{
  "experts_per_token": 6,
  "d_shared_expert": 0,
  "balance_bias": false,
  "router_z_loss": 0.0001,
  "init_std_router": 0.00799,
  "norm_eps": 1e-07,
  "lr": 0.000492,
  "batch_tokens": 262144,
  "train_tokens": 1181000000
}
Below are experts of layer 2 (counted from 0) of a mixture-of-experts language model. Rows are named router (the router's row for the expert), up (a neuron's input weights, with its number) and show model dimensions 192-255. Each number is 50 + 15 x the weight over its row's rms, rounded and kept within 0 to 99.
Before each expert's rows: "comes after" lists some tokens at least twice as common just before its tokens as in all text. This comes from a sample of Wikipedia text that the model never trained on. Tokens count by the router's weight.

# expert 20
comes after: "\n", "9", "1", ".", "==", "8"
router:31 70 68 52 23 42 52 66 57 45 53 52 31 58 26 52 80 42 70 23 76 52 51 34 72 54 33 37 19 75 32 54 40 57 40 56 50 57 43 24 51 53 64 26 77 38 53 72 37 35 44 45 42 29 41 48 38 63 31 37 62 31 49 29
up0:35 56 33 53 40 62 56 55 46 46 24 28 52 73 25 28 65 27 47 45 53 50 47 48 88 42 35 66 32 38 74 63 37 56 54 49 31 61 35 37 46 79 21 40 55 56 83 66 45 59 78 64 67 40 49 22 40 90 27 60 52 44 25 64
up1:46 66 33 43 60 80 43 75 66 55 61 65 34 51 52 60 47 50 24 28 40 57 39 19 59 43 34 43 51 58 35 34 45 47 52 38 60 19 51 46 72 39 64 38 22 24 47 39 31 62 37 53 83 52 19 40 35 31 31 26 49 59 71 73
up2:42 65 45 48 58 75 17 40 42 64 29 33 40 59 52 43 55 42 64 32 37 57 53 29 32 53 17 59 59 59 78 51 66 67 56 40 47 35 10 46 52 58 80 53 62 41 48 18 45 35 54 56 46 79 30 54 43 58 43 37 40 42 32 59
up3:44 70 50 34 15 73 55 43 60 53 71 66 43 24 15 47 70 38 51 33 44 81 60 38 68 50 33 32 37 87 38 45 56 42 78 68 68 44 58 47 41 62 51 45 40 51 43 60 44 48 22 32 38 73 55 62 34 42 61 29 36 37 50 37
up4:54 54 58 71 59 51 41 67 67 45 79 56 29 60 41 50 60 59 99 53 32 59 77 30 40 34 47 38 73 83 30 48 59 41 30 57 40 38 64 28 25 42 73 61 58 31 39 28 50 34 29 44 60 48 47 56 67 68 38 35 54 42 52 62
up5:21 60 31 55 14 41 38 29 26 51 56 26 36 41 55 53 38 57 44 52 39 28 53 47 38 78 32 26 42 52 48 57 58 58 32 55 23 38 44 66 56 47 55 73 49 41 55 48 61 32 54 39 36 74 33 52 66 52 72 68 40 57 31 20
up6:34 65 51 46 25 69 51 60 33 66 57 32 34 55 38 76 61 35 44 86 76 47 68 49 55 39 41 34 36 63 64 46 41 64 28 53 67 87 17 41 30 61 75 33 56 41 80 41 56 41 53 56 56 41 52 36 29 76 54 55 78 71 50 55
up7:49 64 79 62 59 80 46 52 49 83 46 40 79 31 48 51 58 72 57 29 36 52 59 38 59 44 56 47 38 40 62 22 54 71 41 51 36 67 81 61 86 54 74 26 49 72 65 52 43 37 44 51 86 31 64 73 43 49 34 48 55 52 67 50
up8:21 38 47 58 47 41 35 60 57 77 32 56 37 49 40 51 38 76 59 40 68 11 54 51 53 33 66 25 52 54 53 44 54 85 49 44 56 43 19 36 46 27 68 77 61 36 66 36 44 80 50 26 40 55 38 35 48 46 50 75 52 54 55 30
up9:41 69 55 31 57 44 42 52 60 45 50 44 52 49 08 22 43 78 30 78 41 28 19 52 54 41 70 71 60 87 31 52 57 47 39 40 48 56 54 55 45 46 28 57 40 48 48 63 76 14 38 37 49 58 23 37 49 55 73 39 44 48 37 62
up10:18 66 71 52 75 52 36 51 38 54 52 61 30 53 60 52 45 38 51 65 35 65 39 49 42 33 52 48 34 38 49 55 43 49 49 67 48 72 26 89 53 60 48 35 46 29 32 50 52 53 40 48 41 59 10 58 43 76 69 36 58 09 67 39
up11:44 26 56 61 46 52 42 16 58 40 50 59 58 68 63 42 54 39 41 56 46 33 64 67 63 67 48 49 50 64 47 35 43 63 46 46 47 64 53 56 60 69 37 57 39 67 44 51 34 32 85 76 58 71 09 43 58 67 43 53 42 48 71 55
up12:44 46 62 59 34 43 41 83 51 52 44 46 35 70 35 31 31 36 60 50 44 53 73 74 75 27 48 48 53 56 46 70 44 61 12 39 65 27 32 40 66 55 43 55 25 20 34 48 47 59 47 65 52 48 29 37 12 67 21 23 60 40 67 49
up13:47 74 54 49 44 59 57 62 41 49 38 69 66 62 33 28 50 50 45 40 64 48 74 61 59 68 48 38 28 54 40 39 44 55 13 54 65 44 51 58 53 30 66 23 66 18 38 50 41 47 50 50 40 23 27 45 40 65 15 26 52 54 44 61
up14:60 71 52 42 25 62 49 53 74 28 42 72 73 42 30 56 39 37 53 36 18 39 52 53 64 63 70 61 35 18 30 59 61 52 53 45 47 58 61 58 36 49 38 29 52 75 48 64 61 72 53 36 79 45 35 37 53 44 45 75 76 74 33 46
up15:20 66 63 32 59 20 64 65 72 38 53 59 62 53 24 70 74 47 34 30 54 59 41 51 45 48 50 52 52 81 81 63 33 74 44 53 14 58 50 46 51 49 66 54 79 35 39 83 32 52 37 71 59 48 33 46 61 43 34 14 72 63 46 37
up16:47 60 54 47 35 56 76 47 49 50 49 53 30 50 35 50 73 49 42 61 68 59 32 73 60 64 29 19 61 88 27 46 31 56 52 52 51 89 46 56 29 44 81 48 78 61 68 33 38 52 47 61 68 71 47 56 62 62 43 46 65 54 72 53
up17:49 34 63 46 30 13 65 33 40 59 48 63 61 21 49 66 31 41 54 37 31 16 40 55 60 65 49 34 43 52 57 39 51 29 30 42 39 66 63 37 64 29 34 23 60 54 38 59 49 68 62 43 53 40 52 58 28 49 36 22 47 47 54 57
up18:50 58 65 54 33 50 34 78 50 51 38 44 32 33 53 25 79 25 58 37 43 34 52 37 68 57 63 28 51 54 49 51 50 49 44 60 59 85 64 33 07 70 27 23 55 48 91 57 25 87 43 64 38 67 54 57 60 47 41 51 68 64 42 64
up19:51 41 64 40 70 52 55 59 55 65 34 32 46 61 30 44 43 22 44 89 85 67 55 50 39 50 44 55 29 41 42 37 53 65 27 38 58 42 51 36 42 52 44 31 44 50 56 60 44 43 50 24 43 28 55 43 20 53 38 50 59 66 73 45
up20:37 28 41 46 54 22 27 48 56 83 43 63 33 43 44 65 27 59 84 57 79 52 59 52 38 56 29 53 42 38 56 40 58 55 32 50 54 94 64 13 67 62 54 47 60 58 46 50 44 68 33 41 52 22 68 47 51 64 49 62 30 71 46 51
up21:30 54 37 67 48 38 62 38 36 56 52 78 56 57 51 63 67 59 53 30 74 59 50 64 55 43 50 45 67 61 38 57 61 72 44 51 51 45 23 65 63 54 31 46 50 55 71 57 48 50 35 43 41 54 50 72 35 56 48 17 77 53 62 47
up22:37 43 50 25 25 51 39 54 33 60 54 59 54 63 25 56 60 23 67 59 46 46 65 38 47 33 45 54 63 43 56 58 29 53 36 44 64 32 50 62 42 49 50 67 46 54 47 16 46 66 55 50 63 49 25 58 32 34 31 65 49 29 39 35
up23:49 56 48 59 50 50 52 27 39 43 48 44 77 37 70 42 53 65 34 54 32 47 58 48 55 57 52 53 46 50 69 60 65 57 40 63 55 75 66 35 69 78 48 35 50 53 52 82 54 49 56 51 46 40 57 46 57 56 42 51 77 04 55 48
up24:68 61 33 60 25 55 41 50 60 55 38 16 49 63 65 59 40 34 31 52 61 59 75 31 39 43 49 49 75 74 55 62 68 52 47 49 29 52 44 31 87 63 59 62 69 41 51 40 22 62 29 56 78 50 45 64 33 37 41 68 54 52 43 49
up25:59 62 71 57 35 66 39 54 45 24 35 48 49 56 68 35 65 52 57 58 67 60 56 43 54 60 60 72 50 59 65 34 67 43 50 60 62 21 52 65 30 69 42 71 68 44 54 53 40 78 64 34 38 40 65 54 43 83 47 18 52 43 47 59
up26:43 67 54 37 73 43 40 55 59 53 65 58 46 66 43 50 38 26 25 47 33 43 34 61 44 46 52 81 51 67 41 42 34 49 70 44 61 64 56 48 48 53 56 51 46 38 26 35 45 56 46 29 48 34 46 54 48 44 58 53 39 61 35 39
up27:24 46 65 37 53 55 61 65 74 78 56 45 56 59 45 42 29 64 26 59 55 49 56 44 54 50 41 55 29 48 29 11 41 56 19 55 57 37 35 46 32 71 59 39 29 74 37 48 59 43 43 36 25 64 31 55 41 78 26 46 35 35 53 40
up28:43 29 48 40 52 35 37 21 57 75 44 39 36 69 58 27 46 67 83 47 56 56 47 44 35 36 58 68 45 46 28 27 36 63 15 37 37 61 57 48 55 58 49 47 50 37 31 57 30 64 49 31 41 51 26 64 50 49 34 33 29 72 50 63
up29:61 66 96 47 39 38 84 56 26 43 51 61 69 12 18 41 54 04 46 63 25 23 76 29 40 56 40 23 27 54 42 25 56 61 51 47 41 51 22 42 61 52 62 60 60 62 42 50 55 26 57 34 31 44 49 36 41 48 54 60 66 26 52 82
up30:25 43 44 50 71 40 42 64 64 56 68 45 20 52 28 43 51 61 64 30 63 61 43 24 38 22 68 22 42 52 47 59 46 33 30 36 50 37 56 46 38 41 55 34 70 66 39 50 55 35 55 54 69 43 47 70 41 36 58 47 61 54 47 46
up31:41 61 36 60 43 34 21 46 62 48 61 49 47 40 45 49 86 51 29 38 43 55 61 58 42 64 83 45 44 50 77 34 52 49 46 45 45 59 29 57 58 66 74 45 39 40 84 54 62 56 68 22 48 47 47 27 54 37 55 25 50 36 53 15
up32:59 38 31 31 45 44 48 70 37 43 60 57 63 68 35 48 57 32 46 45 45 13 52 38 70 61 34 42 37 52 14 49 21 42 42 61 44 60 45 58 47 41 48 44 32 44 60 20 58 35 53 80 26 50 47 62 55 30 59 17 48 67 45 49
up33:44 47 54 63 58 57 69 42 46 46 45 56 52 21 48 59 58 46 41 43 55 35 65 55 58 25 60 55 65 40 50 45 33 67 62 26 45 57 52 61 41 63 50 39 26 29 38 80 40 63 57 54 43 58 46 55 64 17 31 43 39 99 48 68
up34:59 41 68 44 44 35 49 63 46 52 32 50 73 42 05 50 59 56 65 29 21 55 65 57 56 28 50 51 58 44 80 33 44 32 33 47 29 76 51 42 36 59 38 71 62 68 58 68 65 78 46 24 64 08 53 55 57 49 43 50 95 58 43 42
up35:65 57 30 35 38 50 37 28 49 42 72 63 63 52 18 59 68 62 50 51 62 78 60 48 64 38 25 32 17 61 21 40 46 31 53 66 53 57 44 11 43 64 37 44 49 53 54 59 56 61 54 52 27 50 32 69 44 35 66 36 53 50 55 22
up36:17 58 53 38 35 28 50 61 64 71 54 45 38 61 35 25 37 50 44 70 70 37 24 50 54 49 78 50 58 59 30 30 45 64 30 67 46 73 39 30 33 42 41 35 57 57 39 45 68 70 51 60 63 35 41 44 37 82 42 29 49 83 58 63
up37:65 78 47 31 40 53 56 53 54 67 50 45 41 55 17 43 51 45 33 41 55 34 56 35 63 43 48 46 47 74 37 36 68 64 36 44 17 88 62 38 32 42 62 73 64 47 65 49 58 61 47 60 57 18 45 35 53 47 44 19 33 38 73 36
up38:52 32 69 65 26 59 41 31 28 33 52 62 43 38 63 81 52 77 41 54 49 64 29 64 76 63 46 41 33 09 32 06 32 15 45 46 41 33 71 37 54 43 55 30 37 45 45 32 59 41 48 60 78 46 49 55 56 59 26 57 66 58 59 52
up39:00 60 55 64 65 33 28 33 71 22 54 25 36 55 42 27 39 39 47 41 39 43 62 49 42 48 52 28 46 65 55 57 49 58 29 36 49 70 04 54 59 27 52 77 55 48 34 42 31 43 56 44 60 35 55 27 48 49 36 74 52 42 65 50
up40:53 50 67 55 37 34 54 72 25 69 44 41 68 68 24 46 39 37 30 48 49 49 49 42 43 21 42 58 53 34 44 37 39 46 61 22 33 30 71 24 53 63 42 57 36 36 44 61 42 00 67 51 60 75 54 36 46 43 39 41 44 35 73 75
up41:13 31 31 85 44 31 33 43 58 73 51 27 36 85 68 50 39 56 63 58 77 54 35 50 10 29 72 64 53 42 58 57 65 54 48 59 68 33 51 26 48 44 45 27 53 44 41 52 49 56 37 42 59 60 29 43 58 48 54 63 41 54 58 45
up42:40 54 52 62 39 05 47 56 47 43 61 76 50 46 06 60 36 55 35 58 33 41 48 43 56 23 32 40 39 58 75 50 48 18 39 60 37 66 37 35 74 57 51 55 40 09 62 58 63 43 18 44 45 69 54 59 47 71 43 52 50 34 41 26
up43:34 64 40 40 56 50 56 82 52 64 11 42 63 37 50 58 59 50 38 64 49 51 61 32 63 56 48 44 57 54 56 66 63 54 26 52 33 61 37 58 55 39 49 45 49 46 66 44 39 54 47 71 52 65 37 33 42 44 68 49 81 66 20 51
up44:47 45 53 71 51 40 86 50 56 43 61 59 60 63 31 41 57 23 71 47 48 72 70 31 65 60 15 48 46 65 44 11 54 66 51 43 46 23 48 30 43 51 26 47 56 47 31 34 44 55 38 68 70 41 66 14 15 83 76 36 66 46 63 70
up45:22 54 68 47 47 27 69 55 60 54 56 42 51 39 60 60 43 41 58 50 80 76 80 45 44 49 37 11 57 56 59 52 49 36 58 03 69 45 31 56 36 56 57 32 38 65 47 45 56 30 64 55 49 61 42 49 49 29 64 67 37 64 69 46
up46:49 44 19 82 42 35 71 38 58 58 66 32 62 47 42 50 80 59 45 45 41 58 71 61 65 76 21 27 47 59 70 80 30 52 40 65 57 87 37 21 69 57 51 69 18 56 52 73 33 47 69 26 67 58 61 28 48 51 33 28 54 67 78 37
up47:49 66 53 55 48 51 28 65 60 88 28 31 66 52 45 47 40 36 52 56 59 37 34 31 39 44 26 64 26 51 36 39 50 49 31 37 57 55 38 47 55 26 64 56 79 65 64 48 43 27 78 73 05 31 58 35 49 47 08 76 64 39 66 52
up48:57 51 58 40 46 36 54 46 25 43 43 59 42 42 38 23 53 57 42 52 02 52 25 51 67 63 86 54 42 62 66 70 36 65 61 41 68 88 56 61 43 49 50 26 58 27 49 53 32 58 61 50 71 50 33 66 16 45 38 43 48 50 42 16
up49:30 68 64 50 42 46 60 51 51 72 36 38 70 53 31 78 62 36 61 66 37 38 76 38 74 44 69 18 60 56 47 63 58 44 14 40 36 52 41 36 63 43 71 46 31 31 76 61 43 39 67 48 69 41 22 49 62 64 61 54 50 34 50 66
up50:53 72 36 31 28 63 61 39 54 73 39 43 70 44 54 34 45 18 67 56 59 36 44 76 72 38 44 52 56 55 34 64 44 51 40 48 35 63 45 48 57 93 70 66 71 61 63 53 47 78 62 24 48 56 46 55 46 46 58 42 78 35 62 73